Experts of a small language model: width 384, 6 experts in each of 19 layers.
Below are experts of layer 11 (counted from 0) of a mixture-of-experts language model. Rows are named router (the router's row for the expert), up (a neuron's input weights, with its number) and show model dimensions 48-95. Each number is 50 + 10 x the weight over its row's rms, rounded and kept within 0 to 99.
Before each expert's rows: "gets" lists some tokens that make up at least twice as much of what it gets as of all text. This comes from a sample of Wikipedia text that the model never trained on. Tokens count by the router's weight.

# expert 4
gets: ".", ").", "s.", "\".", "a.", "ing."
router:55 52 42 51 34 57 55 60 38 44 55 56 27 41 36 43 45 45 35 75 45 56 46 51 45 48 50 36 40 55 41 49 38 65 57 32 41 46 49 48 54 42 43 62 55 57 59 36
up0:48 42 52 56 68 54 42 46 52 39 58 44 52 60 48 37 27 50 56 42 45 61 81 55 59 35 38 27 44 49 48 63 51 48 23 43 62 50 45 37 46 48 56 67 54 41 56 47
up1:35 51 36 60 55 57 48 58 66 40 59 27 46 56 60 46 53 44 59 47 45 49 71 28 57 55 43 64 39 52 64 52 55 41 71 62 50 51 62 59 45 43 51 42 44 48 58 62
up2:53 57 42 51 54 62 55 45 46 32 58 39 52 67 39 32 62 71 50 37 40 52 51 53 38 33 69 34 46 75 56 36 54 35 39 64 38 60 53 35 47 59 57 44 45 60 56 47
up3:52 52 32 52 36 42 70 37 46 52 50 46 56 53 55 49 35 46 43 50 46 57 54 58 50 63 39 49 41 38 47 65 58 50 68 73 56 58 38 60 49 57 30 50 61 46 44 49
up4:50 42 47 50 46 46 49 68 36 52 34 52 49 44 55 73 63 32 51 44 25 46 35 52 58 52 43 61 49 51 56 55 35 52 54 52 55 42 57 72 62 84 44 55 34 44 43 38
up5:47 42 29 60 43 47 50 46 51 66 66 35 52 48 56 45 60 50 52 47 54 71 50 57 55 61 50 49 47 56 39 51 56 41 51 66 49 54 47 52 38 69 46 42 42 57 51 47
up6:60 45 39 33 55 58 50 48 55 58 44 36 44 35 59 53 51 53 52 72 54 51 47 55 68 59 42 62 53 44 74 59 65 58 62 49 43 47 56 67 38 43 54 42 49 44 54 42
up7:57 43 43 67 59 64 44 46 51 42 38 58 39 63 42 45 50 57 50 40 44 36 63 52 54 44 54 44 48 50 48 52 52 47 65 59 67 39 65 60 42 60 57 48 42 52 48 65
up8:67 55 48 47 57 41 46 54 51 43 69 37 45 56 50 56 46 55 46 47 42 35 52 58 68 45 55 42 53 33 50 56 46 57 50 53 45 49 58 51 35 36 39 39 60 49 60 59
up9:43 57 53 40 52 61 34 50 60 57 54 64 39 50 51 61 44 34 45 42 47 64 42 68 57 50 60 36 41 49 39 58 51 50 60 64 49 64 40 40 39 45 64 50 30 50 37 58
up10:49 53 59 44 63 76 61 34 41 51 58 44 57 64 56 38 43 51 52 41 44 57 36 56 52 45 52 50 54 32 40 54 33 42 38 42 38 53 54 47 62 46 40 55 56 55 50 46
up11:40 55 62 41 58 67 71 43 43 44 39 45 45 66 56 38 63 67 45 53 37 57 40 49 42 61 49 44 58 60 41 60 64 46 46 56 56 52 44 51 56 48 43 39 34 42 51 48
up12:50 47 54 58 53 46 62 35 59 44 47 52 63 38 55 49 43 57 54 70 65 41 75 43 43 51 37 46 62 45 57 66 60 52 60 46 35 61 42 45 51 49 48 49 50 62 62 37
up13:42 38 36 43 43 58 50 41 40 45 53 50 49 43 49 46 53 60 53 57 57 46 42 57 53 74 28 51 36 62 60 67 43 50 52 38 59 57 63 51 51 61 46 55 50 31 49 61
up14:61 44 40 43 50 51 66 48 57 32 70 41 39 43 49 55 58 43 44 59 72 43 51 51 43 57 58 21 48 43 56 62 45 64 45 60 55 54 59 59 49 33 53 57 54 39 43 50
up15:55 39 60 32 61 43 51 55 51 45 80 53 41 43 45 61 40 45 51 64 35 59 46 49 47 46 57 45 54 58 53 26 42 55 61 48 74 36 56 40 68 56 76 55 51 46 78 65
up16:61 37 54 62 54 50 40 71 64 53 67 49 60 37 64 52 58 60 58 54 58 48 49 61 60 48 47 31 64 57 43 55 47 45 38 69 42 43 59 38 56 44 43 54 64 40 49 58
up17:51 51 39 52 41 49 44 45 31 37 39 33 56 59 58 48 56 45 58 53 57 54 48 50 47 48 44 60 38 52 34 66 48 36 52 70 55 57 42 54 69 56 53 52 54 49 55 63
up18:54 44 49 47 52 60 57 47 52 30 55 45 48 52 49 48 59 34 49 59 44 53 53 32 39 50 67 42 52 92 53 59 44 59 31 72 46 51 62 60 55 68 46 60 31 46 47 58
up19:33 58 51 51 40 45 50 63 44 51 60 24 42 60 33 52 39 47 61 37 51 58 48 41 57 54 57 53 52 59 53 49 41 56 44 53 45 58 51 29 49 28 41 46 60 64 62 65
up20:42 72 52 61 58 57 47 48 59 66 40 51 67 28 54 48 41 55 40 46 55 56 37 52 56 41 59 39 53 51 57 61 47 57 59 63 57 40 63 51 53 68 39 63 58 48 44 59
up21:57 50 64 49 64 39 49 56 52 56 47 47 56 52 57 38 39 57 42 44 64 40 55 59 60 49 44 39 38 53 42 60 44 47 39 73 61 42 68 50 46 55 47 43 57 45 64 50
up22:54 54 44 57 63 65 53 40 59 32 46 68 40 54 47 46 42 40 50 68 51 47 49 52 53 55 46 58 25 43 43 46 65 38 49 65 46 53 69 48 43 52 37 55 56 48 53 68
up23:56 45 66 63 58 74 48 43 42 41 55 51 36 59 59 47 49 60 40 59 50 50 47 41 52 49 51 45 52 44 43 67 47 47 38 54 34 47 54 46 35 47 50 55 45 56 63 43
up24:53 46 48 47 45 49 48 54 44 40 58 35 57 55 50 36 52 50 42 46 55 59 42 33 43 42 47 50 57 72 67 68 44 47 38 62 60 48 61 56 31 42 53 58 54 48 52 45
up25:39 43 61 64 56 43 51 60 48 48 35 48 45 41 42 50 49 52 51 57 52 44 51 70 50 37 50 41 24 35 50 54 47 50 49 56 43 50 55 54 44 54 44 49 61 39 40 37
up26:48 72 36 50 54 40 56 57 46 60 55 40 48 32 61 53 34 55 53 72 49 64 59 71 48 52 80 44 50 39 41 44 40 37 51 58 62 51 41 50 53 64 48 47 54 60 51 65
up27:38 42 59 41 52 64 49 44 55 56 67 66 44 49 51 55 44 32 47 53 56 56 60 54 62 55 50 29 63 47 47 75 41 49 60 54 43 57 51 56 55 47 56 40 41 44 43 56
up28:49 55 49 55 44 60 55 45 33 54 57 55 49 65 49 58 56 54 44 35 52 64 44 75 43 57 42 68 50 46 57 46 57 44 56 48 47 46 58 52 61 45 49 54 51 53 51 56
up29:32 42 47 58 50 52 51 46 56 62 58 32 39 60 63 43 34 27 38 62 57 56 67 53 42 44 58 45 52 54 30 51 57 62 49 63 51 46 57 51 39 50 32 41 34 47 57 46
up30:58 51 50 47 53 43 62 43 58 63 44 45 33 41 48 46 52 36 45 43 43 39 52 59 35 44 63 41 36 42 42 21 49 61 37 67 55 46 51 64 45 44 50 49 52 58 51 62
up31:37 37 56 65 70 55 52 48 51 59 61 40 29 54 50 42 58 48 42 49 67 63 70 39 51 51 50 60 42 38 52 57 71 34 64 61 42 47 57 48 48 35 33 52 56 51 46 52
up32:59 40 54 41 48 62 49 59 61 33 44 27 46 53 44 70 46 52 53 50 42 43 52 52 40 59 45 56 32 48 65 66 58 35 45 41 41 47 51 65 51 66 40 47 52 54 49 39
up33:48 65 45 51 37 52 60 49 71 46 45 40 50 54 62 46 51 52 44 58 67 52 51 36 51 32 31 58 65 60 43 50 46 51 45 53 51 44 44 41 61 32 49 49 67 38 52 49
up34:46 41 35 27 58 62 62 60 48 44 50 44 52 47 38 43 61 45 67 67 64 50 56 63 71 65 70 48 71 60 52 42 55 39 46 49 41 61 51 62 62 44 56 46 57 59 55 44
up35:31 54 28 57 45 45 55 68 48 36 55 44 35 56 49 52 56 35 44 48 62 41 46 59 66 48 37 58 50 36 42 43 38 75 32 51 60 37 39 29 67 46 52 48 52 51 67 58
up36:49 63 44 41 53 55 32 47 50 48 53 34 43 61 70 54 42 54 41 47 48 48 58 43 27 45 51 51 46 49 73 50 61 52 60 52 37 58 55 48 32 56 48 48 54 59 63 49
up37:52 55 49 55 63 41 56 45 59 36 69 26 45 52 42 36 38 61 45 68 56 59 53 56 58 34 55 38 63 41 41 52 51 53 39 42 57 51 66 46 57 55 59 59 43 54 52 48
up38:48 60 47 45 45 68 32 48 44 48 44 46 56 52 60 50 54 62 59 57 47 46 42 54 65 64 51 45 40 52 42 62 55 68 47 48 35 36 68 62 44 57 54 47 63 37 48 60
up39:49 42 38 66 45 55 41 48 42 49 40 48 41 42 43 65 35 47 61 49 48 47 62 38 55 53 61 53 54 50 38 60 41 49 59 49 63 67 44 38 44 50 44 55 73 38 50 59
up40:35 55 51 46 50 36 40 50 51 59 56 42 45 51 44 52 56 65 41 52 47 76 52 48 57 43 61 41 27 58 31 44 37 78 42 45 46 56 55 54 52 56 50 44 50 36 52 42
up41:62 46 48 47 65 55 55 71 28 54 50 34 68 62 61 42 61 41 60 41 35 52 46 69 62 37 67 62 54 55 76 34 60 47 53 48 46 45 65 28 69 48 50 46 55 58 41 40
up42:56 38 52 47 41 71 71 45 57 37 50 61 52 47 41 45 51 47 57 64 37 47 49 72 50 63 38 33 54 53 33 55 45 58 68 37 48 57 59 48 54 81 53 49 35 55 53 54
up43:73 41 54 37 23 58 66 46 43 46 60 56 50 53 47 55 50 59 45 44 58 50 34 59 51 34 50 48 60 77 71 42 47 38 52 55 50 48 51 76 34 35 41 59 44 50 39 48
up44:64 58 42 53 51 69 50 43 45 41 53 43 42 44 56 40 53 58 68 42 47 73 44 43 58 60 63 55 37 59 36 57 41 54 40 55 48 48 57 56 55 67 46 63 40 59 48 57
up45:55 64 54 41 34 48 61 51 43 48 49 49 51 43 54 57 70 54 57 42 40 47 48 54 39 41 33 58 52 63 60 39 50 47 64 54 57 47 34 55 57 55 49 60 28 44 48 46

# expert 0
gets: "1", "2", " in", " in the", " at", " at the"
router:50 49 37 54 57 50 69 46 78 52 53 56 38 38 60 57 44 43 49 55 48 66 50 28 81 49 44 41 51 48 66 41 34 75 65 55 35 63 51 43 54 43 50 55 46 36 49 57
up0:54 60 65 41 28 42 57 56 37 62 46 65 56 33 48 36 41 56 53 44 66 47 40 39 41 53 43 58 25 45 59 31 60 56 46 53 56 50 54 57 54 40 63 38 51 49 69 49
up1:61 47 32 39 56 37 63 78 56 42 56 48 58 58 50 49 52 47 46 43 63 59 54 23 42 50 38 34 69 61 73 61 37 55 61 49 49 53 37 51 50 69 47 49 53 53 47 31
up2:56 49 59 39 47 49 57 42 50 52 34 68 47 58 28 56 59 50 33 58 66 67 44 56 53 41 63 44 63 56 53 45 41 48 56 47 48 65 47 58 63 31 63 47 68 55 53 45
up3:64 72 32 30 55 59 41 49 47 58 42 52 35 53 58 52 47 29 53 58 75 52 59 47 53 46 53 43 45 38 62 57 57 38 58 54 64 47 53 48 38 39 56 66 41 43 53 57
up4:59 54 48 49 44 46 73 58 57 36 36 44 57 68 44 67 57 40 42 46 53 64 49 27 52 49 69 47 42 44 58 37 43 61 46 64 51 57 59 56 41 58 51 43 56 55 62 63
up5:63 62 51 54 55 51 50 44 53 39 63 60 62 49 52 54 35 42 57 44 48 53 47 57 50 49 57 35 65 39 52 48 34 54 46 55 48 80 45 51 55 38 47 64 50 56 46 54
up6:46 56 37 49 41 34 47 49 38 45 60 56 57 67 56 45 43 55 46 59 54 64 47 38 61 50 45 55 52 51 62 57 45 47 51 50 55 43 48 61 61 50 43 81 38 36 49 53
up7:50 51 49 47 47 55 42 49 51 46 64 69 39 35 44 41 56 50 52 63 58 46 63 45 42 43 37 35 54 46 48 42 47 52 32 45 55 56 56 43 52 49 43 49 62 56 55 43
up8:49 66 31 23 56 52 58 47 47 43 48 57 46 41 48 51 37 51 58 51 60 54 46 45 51 42 65 49 46 39 55 40 52 53 52 36 54 48 61 58 44 45 36 66 57 56 51 53
up9:51 50 38 55 55 62 52 62 51 40 67 48 45 55 58 52 28 32 57 38 49 44 67 45 61 64 36 52 53 52 59 37 16 55 49 56 38 29 40 67 35 37 38 62 53 43 51 44
up10:52 52 42 48 64 52 53 52 41 53 42 56 52 60 39 42 60 50 66 50 51 47 57 50 55 54 46 47 42 60 57 37 51 35 48 53 53 45 44 56 60 56 34 61 58 58 42 47
up11:48 58 60 43 42 41 61 48 72 45 45 50 27 61 60 47 64 59 49 44 50 67 45 51 55 49 56 44 45 44 41 67 59 58 46 63 44 51 35 48 53 50 52 60 36 33 39 41
up12:54 46 69 45 63 49 48 33 47 22 59 61 58 62 45 46 39 35 46 58 68 49 49 34 47 59 50 60 42 52 43 30 34 51 33 58 64 57 37 69 50 60 32 48 54 56 40 62
up13:65 44 58 44 67 56 57 57 65 55 36 48 36 60 31 46 60 56 34 42 51 56 46 77 46 49 59 52 44 51 63 42 40 37 62 40 53 58 56 63 44 51 66 58 36 59 52 59
up14:56 56 64 41 50 52 65 54 55 60 28 67 57 60 56 26 47 64 48 55 36 45 45 60 36 44 59 44 47 41 48 41 46 47 57 62 51 76 48 65 50 76 63 63 53 54 49 61
up15:38 48 51 39 35 33 58 46 42 49 67 53 56 42 52 59 25 33 58 51 32 43 41 31 53 45 47 56 45 47 62 36 45 61 63 51 59 46 49 49 51 54 60 35 57 65 51 37
up16:55 52 50 59 53 73 55 53 49 47 52 74 22 56 46 40 52 59 50 40 41 46 34 44 51 41 66 60 28 56 51 58 40 49 74 55 51 42 53 50 43 42 41 62 37 46 70 55
up17:43 46 45 58 53 36 69 43 63 51 42 38 50 56 51 56 43 57 62 59 34 61 59 39 52 57 44 28 43 32 66 47 59 47 45 51 52 53 50 54 66 48 49 45 65 31 49 35
up18:47 60 47 51 45 67 40 37 56 58 44 29 39 58 52 43 37 56 60 54 32 50 50 47 52 62 67 56 31 42 56 48 54 43 45 36 50 65 49 66 26 67 41 48 58 44 43 50
up19:51 55 40 42 54 52 60 60 52 48 34 57 53 65 48 53 46 35 56 44 36 47 53 61 37 54 50 35 50 44 49 67 45 49 38 42 54 79 59 47 45 47 43 59 37 54 53 40
up20:38 69 54 54 69 55 49 40 39 44 46 66 47 58 44 56 42 48 49 47 52 56 54 53 59 48 43 29 44 53 53 42 42 61 74 60 56 68 56 48 45 54 52 55 58 57 52 45
up21:45 49 41 57 63 60 29 31 46 60 53 52 58 47 52 49 45 59 58 51 65 47 58 55 53 36 47 51 41 31 60 76 49 56 77 52 58 68 67 62 40 41 57 76 46 55 39 50
up22:56 56 59 44 71 63 55 56 42 54 54 67 55 47 41 62 45 50 64 19 45 53 39 55 60 66 50 53 41 50 51 49 57 51 56 35 52 63 61 45 46 41 45 45 31 43 62 62
up23:50 37 50 46 42 55 44 48 64 57 50 55 29 65 52 60 57 48 49 43 74 49 57 57 58 56 44 48 60 48 43 48 54 65 63 60 76 30 49 53 55 54 54 37 40 45 52 43
up24:52 43 40 58 52 53 43 58 54 35 53 59 25 63 55 57 66 43 56 27 64 66 49 51 48 51 61 37 62 53 77 67 48 57 58 44 51 35 58 41 42 29 47 53 63 51 65 37
up25:37 49 57 30 46 46 45 38 44 55 44 52 53 34 39 53 49 61 65 68 59 55 42 46 59 51 71 41 40 47 51 56 70 55 60 37 50 69 47 52 57 45 41 49 55 40 40 58
up26:43 53 50 35 33 68 49 51 48 47 52 52 47 54 50 58 53 48 45 49 51 61 48 54 52 62 56 64 56 46 52 45 47 73 37 49 37 60 53 47 50 46 58 42 54 58 50 47
up27:58 57 53 35 38 61 59 55 33 45 46 44 58 59 47 47 55 53 55 47 45 55 49 57 62 36 48 42 49 57 53 56 38 50 56 63 51 46 55 54 51 47 37 41 53 59 61 62
up28:50 37 64 48 40 54 53 43 55 81 57 37 39 42 62 53 58 55 56 34 54 68 57 45 58 48 46 52 42 39 57 45 39 55 54 81 27 75 56 37 31 51 43 62 51 53 55 52
up29:49 42 49 43 42 29 65 58 63 48 52 48 64 61 52 52 27 49 48 44 52 47 42 51 63 54 54 45 47 61 60 40 44 55 34 65 57 37 46 35 42 38 41 54 52 52 28 64
up30:35 59 44 42 58 48 44 43 61 50 49 56 45 60 50 65 52 58 55 55 47 59 40 55 56 34 58 55 49 37 48 43 53 45 50 50 52 54 54 64 35 75 48 56 50 44 49 67
up31:53 63 50 52 36 39 53 70 59 54 61 39 61 59 46 50 42 51 59 61 33 44 54 66 63 43 49 54 55 48 67 39 74 67 56 62 47 70 60 53 39 54 46 65 62 59 47 38
up32:53 52 57 39 55 64 44 45 55 50 49 46 61 47 57 37 52 38 52 41 44 34 49 66 58 38 24 42 40 36 56 51 43 56 55 70 59 60 42 66 58 63 46 57 62 33 35 51
up33:39 69 49 53 48 55 60 52 53 58 48 67 45 46 44 57 56 44 40 41 28 66 53 40 56 44 60 58 29 55 42 59 47 51 48 47 37 60 31 67 68 61 52 64 49 36 49 63
up34:47 61 54 60 49 48 51 54 38 53 49 37 60 51 47 59 41 48 36 59 61 42 55 39 57 54 53 60 39 53 56 30 40 64 52 53 58 44 50 68 50 72 43 57 36 58 56 62
up35:70 44 53 65 27 36 52 59 45 44 40 43 59 52 58 50 52 87 55 35 64 42 64 46 45 66 54 41 48 76 47 26 44 61 76 51 47 50 51 48 54 56 62 61 64 49 58 56
up36:46 54 43 36 49 56 46 45 44 61 70 68 57 55 59 20 43 73 41 60 59 52 43 51 57 51 35 46 57 52 54 36 47 61 61 38 61 69 49 49 67 43 30 42 69 37 41 34
up37:46 55 49 35 63 59 42 38 34 53 52 67 47 50 41 49 60 41 49 57 50 37 45 51 50 33 44 47 53 41 55 43 43 43 80 49 48 54 68 55 75 49 45 30 64 55 60 47
up38:46 47 46 68 58 38 43 50 40 56 54 62 38 45 46 56 36 43 51 59 42 34 57 50 65 49 35 56 23 59 42 47 40 59 55 58 40 45 46 62 57 62 21 57 71 51 55 60
up39:61 59 51 44 61 65 45 51 56 46 51 34 38 57 58 42 51 50 52 36 29 50 70 26 43 53 28 31 40 40 39 42 36 53 62 70 25 50 68 50 65 69 35 56 41 44 59 50
up40:58 42 50 33 36 53 57 41 47 51 43 40 40 47 61 51 65 59 38 51 52 37 49 66 54 66 42 57 67 50 49 54 47 52 51 43 51 53 38 46 44 56 50 62 43 65 41 46
up41:39 51 37 44 48 52 66 41 52 50 46 52 61 51 61 47 49 59 56 53 67 63 41 39 65 53 48 35 49 50 43 40 38 61 47 71 50 62 50 52 68 61 53 59 72 53 53 43
up42:71 72 64 36 41 44 41 33 58 71 41 43 57 46 66 36 43 71 47 29 59 63 61 36 55 49 48 44 61 58 35 49 40 49 34 64 40 48 48 39 44 43 56 46 61 44 31 53
up43:59 66 57 48 60 44 38 55 50 48 52 67 36 37 35 60 63 69 67 40 39 68 37 47 43 35 56 78 58 58 51 64 48 50 35 51 39 47 49 34 66 42 42 54 52 30 37 56
up44:60 62 38 44 47 68 45 48 44 53 51 51 44 43 47 42 41 59 47 63 47 64 42 32 55 46 61 44 61 55 53 41 49 40 58 68 45 59 65 54 60 42 60 49 58 53 52 49
up45:61 57 57 54 44 44 45 64 40 54 41 68 39 49 43 41 45 71 50 33 61 67 36 66 48 29 53 42 66 59 61 67 39 65 40 51 42 54 51 55 47 50 42 50 54 28 64 51

# expert 1
gets: " |", ")", " |  |", " =", ") |", "0"
router:48 62 64 45 25 59 40 42 45 51 39 58 45 54 49 50 66 50 44 62 57 47 67 36 51 54 44 59 51 57 55 40 58 39 65 35 59 42 58 40 47 39 49 41 49 65 65 53
up0:54 55 44 57 50 48 52 56 50 53 48 16 35 26 50 38 47 55 47 43 59 49 44 41 41 45 56 62 48 59 26 51 41 52 46 43 35 43 51 42 63 57 30 57 51 42 44 49
up1:54 42 53 35 61 74 49 52 51 57 26 43 46 50 53 50 49 58 64 45 39 42 72 60 50 84 51 42 59 53 46 62 64 61 52 47 47 41 44 43 29 44 58 36 36 58 31 46
up2:61 55 48 68 61 36 49 46 47 40 51 40 73 41 41 48 65 48 53 35 64 34 52 42 63 43 55 45 55 44 62 53 62 56 50 48 70 34 60 71 54 45 53 41 52 57 52 62
up3:53 52 48 55 43 48 46 47 47 41 52 46 32 36 51 58 41 39 48 54 36 36 27 50 56 40 44 53 47 46 50 43 63 40 27 36 57 41 56 44 70 41 54 54 65 58 58 58
up4:48 37 53 40 45 58 65 60 64 45 45 51 46 59 55 53 49 73 52 55 41 33 48 60 42 51 53 75 41 31 37 55 48 47 59 46 33 40 59 39 47 57 54 63 45 45 47 37
up5:48 41 42 66 39 46 36 60 53 66 40 73 47 56 45 30 34 63 58 63 69 55 34 64 48 59 55 45 53 29 54 48 60 57 30 51 47 70 52 30 50 39 39 49 53 48 55 48
up6:39 48 53 56 46 42 49 43 42 52 66 60 67 70 46 62 63 48 63 55 76 55 45 62 54 59 68 45 46 46 36 17 44 63 43 53 62 53 40 55 46 39 38 70 33 41 72 56
up7:37 38 67 29 51 44 66 53 54 45 56 61 49 53 53 40 46 42 45 51 49 59 58 35 58 44 55 31 66 61 40 55 64 64 40 55 49 42 36 60 74 38 42 42 51 52 60 58
up8:36 57 49 45 58 45 46 49 41 54 63 72 64 32 64 36 55 42 56 33 54 48 54 49 49 61 62 51 49 45 55 47 39 65 38 34 44 47 43 52 54 64 40 51 44 49 61 64
up9:59 44 47 59 55 69 68 56 50 56 55 47 51 75 57 45 42 63 43 59 45 30 70 33 53 33 43 48 46 53 27 56 41 56 52 59 34 55 70 37 46 48 56 51 49 53 60 47
up10:41 51 52 59 49 63 38 52 45 60 58 59 33 58 56 57 67 63 39 37 57 52 41 50 55 55 27 40 61 41 56 54 55 47 48 44 57 58 71 33 59 49 46 51 57 48 39 70
up11:53 59 43 50 43 20 61 45 53 35 60 34 50 48 53 47 52 48 59 57 57 52 57 53 47 43 58 62 59 48 62 58 58 39 58 48 54 56 25 56 60 61 47 73 61 44 47 65
up12:31 36 57 33 44 51 54 72 46 70 49 43 62 49 60 47 50 50 58 44 42 51 56 47 53 55 60 49 59 45 32 64 64 47 54 50 57 33 58 46 50 44 56 62 50 59 62 37
up13:58 63 68 50 73 53 39 69 37 52 52 49 35 36 39 65 67 37 51 47 29 55 49 59 61 55 52 45 52 38 64 58 45 50 60 53 56 42 53 56 68 41 39 48 56 40 68 71
up14:52 57 44 34 65 63 56 44 59 55 44 45 53 45 37 61 45 39 43 50 70 41 61 31 67 47 61 46 43 54 35 42 57 37 44 57 36 47 58 49 60 43 61 56 55 45 55 36
up15:50 70 64 62 66 55 42 46 53 49 45 53 44 50 72 50 62 54 81 43 51 48 57 38 45 53 52 51 55 51 43 53 64 48 65 52 49 32 40 43 53 42 55 37 57 60 47 49
up16:65 49 49 44 35 55 47 42 44 63 45 57 59 54 54 23 68 45 43 58 56 44 45 49 46 42 52 42 64 67 62 44 59 61 80 58 41 38 50 49 50 56 36 50 36 53 76 53
up17:47 49 53 44 70 41 51 46 48 58 67 56 49 52 44 48 71 56 48 45 45 59 62 47 51 53 55 46 65 65 41 51 65 48 49 33 58 61 54 40 50 67 50 70 56 46 57 66
up18:57 49 63 45 38 44 60 36 31 24 29 57 61 46 79 58 39 60 55 58 42 61 62 55 40 51 37 43 43 50 50 47 51 39 45 51 63 41 54 50 52 40 48 48 45 53 61 55
up19:42 57 33 53 50 71 66 55 51 52 33 44 62 51 61 42 54 52 69 50 44 52 70 45 52 33 49 48 56 56 62 63 49 44 40 62 49 48 60 55 47 66 37 44 56 46 54 59
up20:57 57 73 48 64 38 39 61 37 51 52 61 52 44 33 59 50 62 58 50 63 51 39 48 60 55 44 43 53 48 61 34 60 54 53 52 75 31 41 40 35 47 41 61 36 44 57 51
up21:54 53 54 51 63 41 41 51 66 55 66 63 42 34 44 44 62 43 53 38 55 64 64 45 35 45 46 65 52 38 34 54 59 45 58 58 77 58 47 33 62 58 38 74 44 58 37 67
up22:68 54 48 59 63 62 46 46 51 47 53 55 62 51 21 60 58 29 45 47 42 54 49 57 63 59 49 59 51 58 63 45 45 71 45 45 46 47 45 44 52 57 40 57 50 52 57 56
up23:36 57 53 53 39 43 64 62 44 44 45 56 55 51 66 58 67 55 44 33 60 49 40 27 49 60 52 51 65 42 51 56 59 46 62 39 69 61 58 41 53 42 54 50 45 43 37 65
up24:63 42 76 42 53 58 61 46 65 27 49 40 56 57 56 61 53 59 55 56 42 44 46 41 41 38 50 56 67 52 59 47 59 43 53 58 61 45 32 52 46 62 53 53 47 32 65 34
up25:43 64 38 48 56 53 50 60 44 52 52 50 49 54 25 41 55 57 30 57 63 38 62 57 43 52 52 47 49 36 52 48 50 31 47 41 59 31 37 47 55 55 22 61 48 45 46 53
up26:53 56 42 48 60 56 46 59 49 44 46 55 50 47 31 63 53 44 32 52 57 38 55 43 62 56 57 63 33 38 47 50 44 57 46 35 73 40 43 59 61 50 41 47 56 42 37 64
up27:40 53 65 54 52 49 58 55 38 63 68 54 57 56 38 51 56 46 64 50 46 65 54 60 47 55 48 45 56 26 49 67 61 57 51 50 52 59 56 51 50 48 39 49 57 53 58 52
up28:58 52 53 46 32 77 41 61 27 53 33 57 38 49 27 49 44 40 61 49 49 60 31 46 53 54 46 42 38 53 54 39 66 70 46 42 46 50 34 44 61 51 34 43 46 49 48 47
up29:66 51 27 39 51 52 53 33 49 57 39 47 52 55 32 44 63 48 35 59 48 66 11 41 53 45 50 45 52 41 62 59 59 48 51 53 41 43 42 64 43 31 40 60 67 57 45 41
up30:54 56 52 56 65 48 60 27 46 51 37 41 44 33 55 53 73 41 40 50 47 49 63 48 40 58 51 62 51 47 58 52 57 52 46 57 40 52 47 35 42 62 44 28 48 61 50 61
up31:55 42 53 55 36 67 71 52 62 52 52 62 41 51 47 50 63 55 44 37 47 43 47 47 43 57 33 53 53 42 42 38 58 65 48 68 55 59 60 54 42 55 24 63 43 49 51 57
up32:62 67 60 31 40 52 52 52 51 47 52 46 33 54 60 54 42 62 50 33 52 51 56 50 38 44 38 43 56 48 49 65 33 54 50 36 46 36 47 49 30 31 47 53 58 54 52 53
up33:32 44 50 54 56 56 42 55 70 39 46 61 47 45 64 56 45 41 45 68 58 44 59 62 54 65 64 60 53 42 62 53 57 59 66 51 53 34 52 51 51 42 53 44 42 61 44 33
up34:51 44 47 48 45 61 44 49 46 50 47 54 57 60 44 48 41 41 55 54 72 72 66 70 76 39 63 71 61 63 37 50 47 62 37 59 44 52 54 51 41 45 65 35 56 66 48 42
up35:58 63 50 53 45 53 59 52 42 68 55 39 45 58 62 74 47 42 48 47 58 32 59 50 50 57 59 53 71 62 50 38 60 60 38 61 51 50 66 50 57 40 46 66 51 60 63 46
up36:55 62 40 43 43 46 56 49 32 50 31 56 57 40 50 51 52 50 34 61 53 44 55 54 49 69 45 55 74 50 64 48 49 48 46 39 54 42 58 70 66 34 18 52 48 51 42 53
up37:37 61 52 43 42 78 37 63 62 53 37 41 37 46 50 30 69 54 60 52 46 42 43 61 43 67 59 41 54 59 42 43 61 52 48 66 42 47 49 40 45 44 68 38 43 55 49 70
up38:50 63 58 55 53 51 44 59 42 30 56 65 45 79 49 38 63 62 42 58 51 34 72 59 46 63 46 54 37 51 58 46 36 47 43 48 46 41 55 34 56 49 36 54 51 47 58 57
up39:51 47 61 35 49 63 38 39 34 75 47 43 45 63 32 23 63 45 45 55 56 57 50 61 55 65 48 28 51 62 51 47 59 44 57 44 54 52 58 38 56 65 40 56 60 54 68 59
up40:45 45 58 30 58 53 56 65 56 52 60 61 41 47 74 37 59 63 49 50 34 53 57 58 54 43 42 54 28 55 60 50 52 44 49 57 60 58 58 58 65 48 36 43 53 48 39 79
up41:60 56 59 49 49 49 60 61 40 59 54 49 61 64 63 40 66 45 45 62 60 50 55 45 40 84 37 64 72 44 52 49 50 51 53 45 52 41 54 27 51 44 45 58 55 67 59 53
up42:52 72 53 35 62 49 45 50 60 50 54 41 50 46 57 43 53 72 47 43 79 44 50 54 48 57 37 42 51 49 30 53 69 48 53 47 49 59 71 59 47 45 36 56 54 54 47 47
up43:48 57 42 65 45 60 62 46 44 45 55 52 49 52 39 54 54 36 54 45 64 50 51 45 56 40 58 63 67 48 42 59 39 50 50 53 39 47 68 69 47 45 27 44 53 55 53 52
up44:45 35 50 35 49 51 53 43 61 63 60 43 46 54 51 55 50 69 52 72 52 40 53 41 45 45 55 29 42 55 30 52 62 49 61 53 54 40 49 42 61 54 53 53 42 46 73 61
up45:56 47 46 62 51 51 49 55 54 60 72 59 48 67 40 53 51 53 47 64 52 55 55 58 40 48 57 63 67 47 62 56 51 59 64 44 49 52 67 79 57 64 50 56 46 58 51 59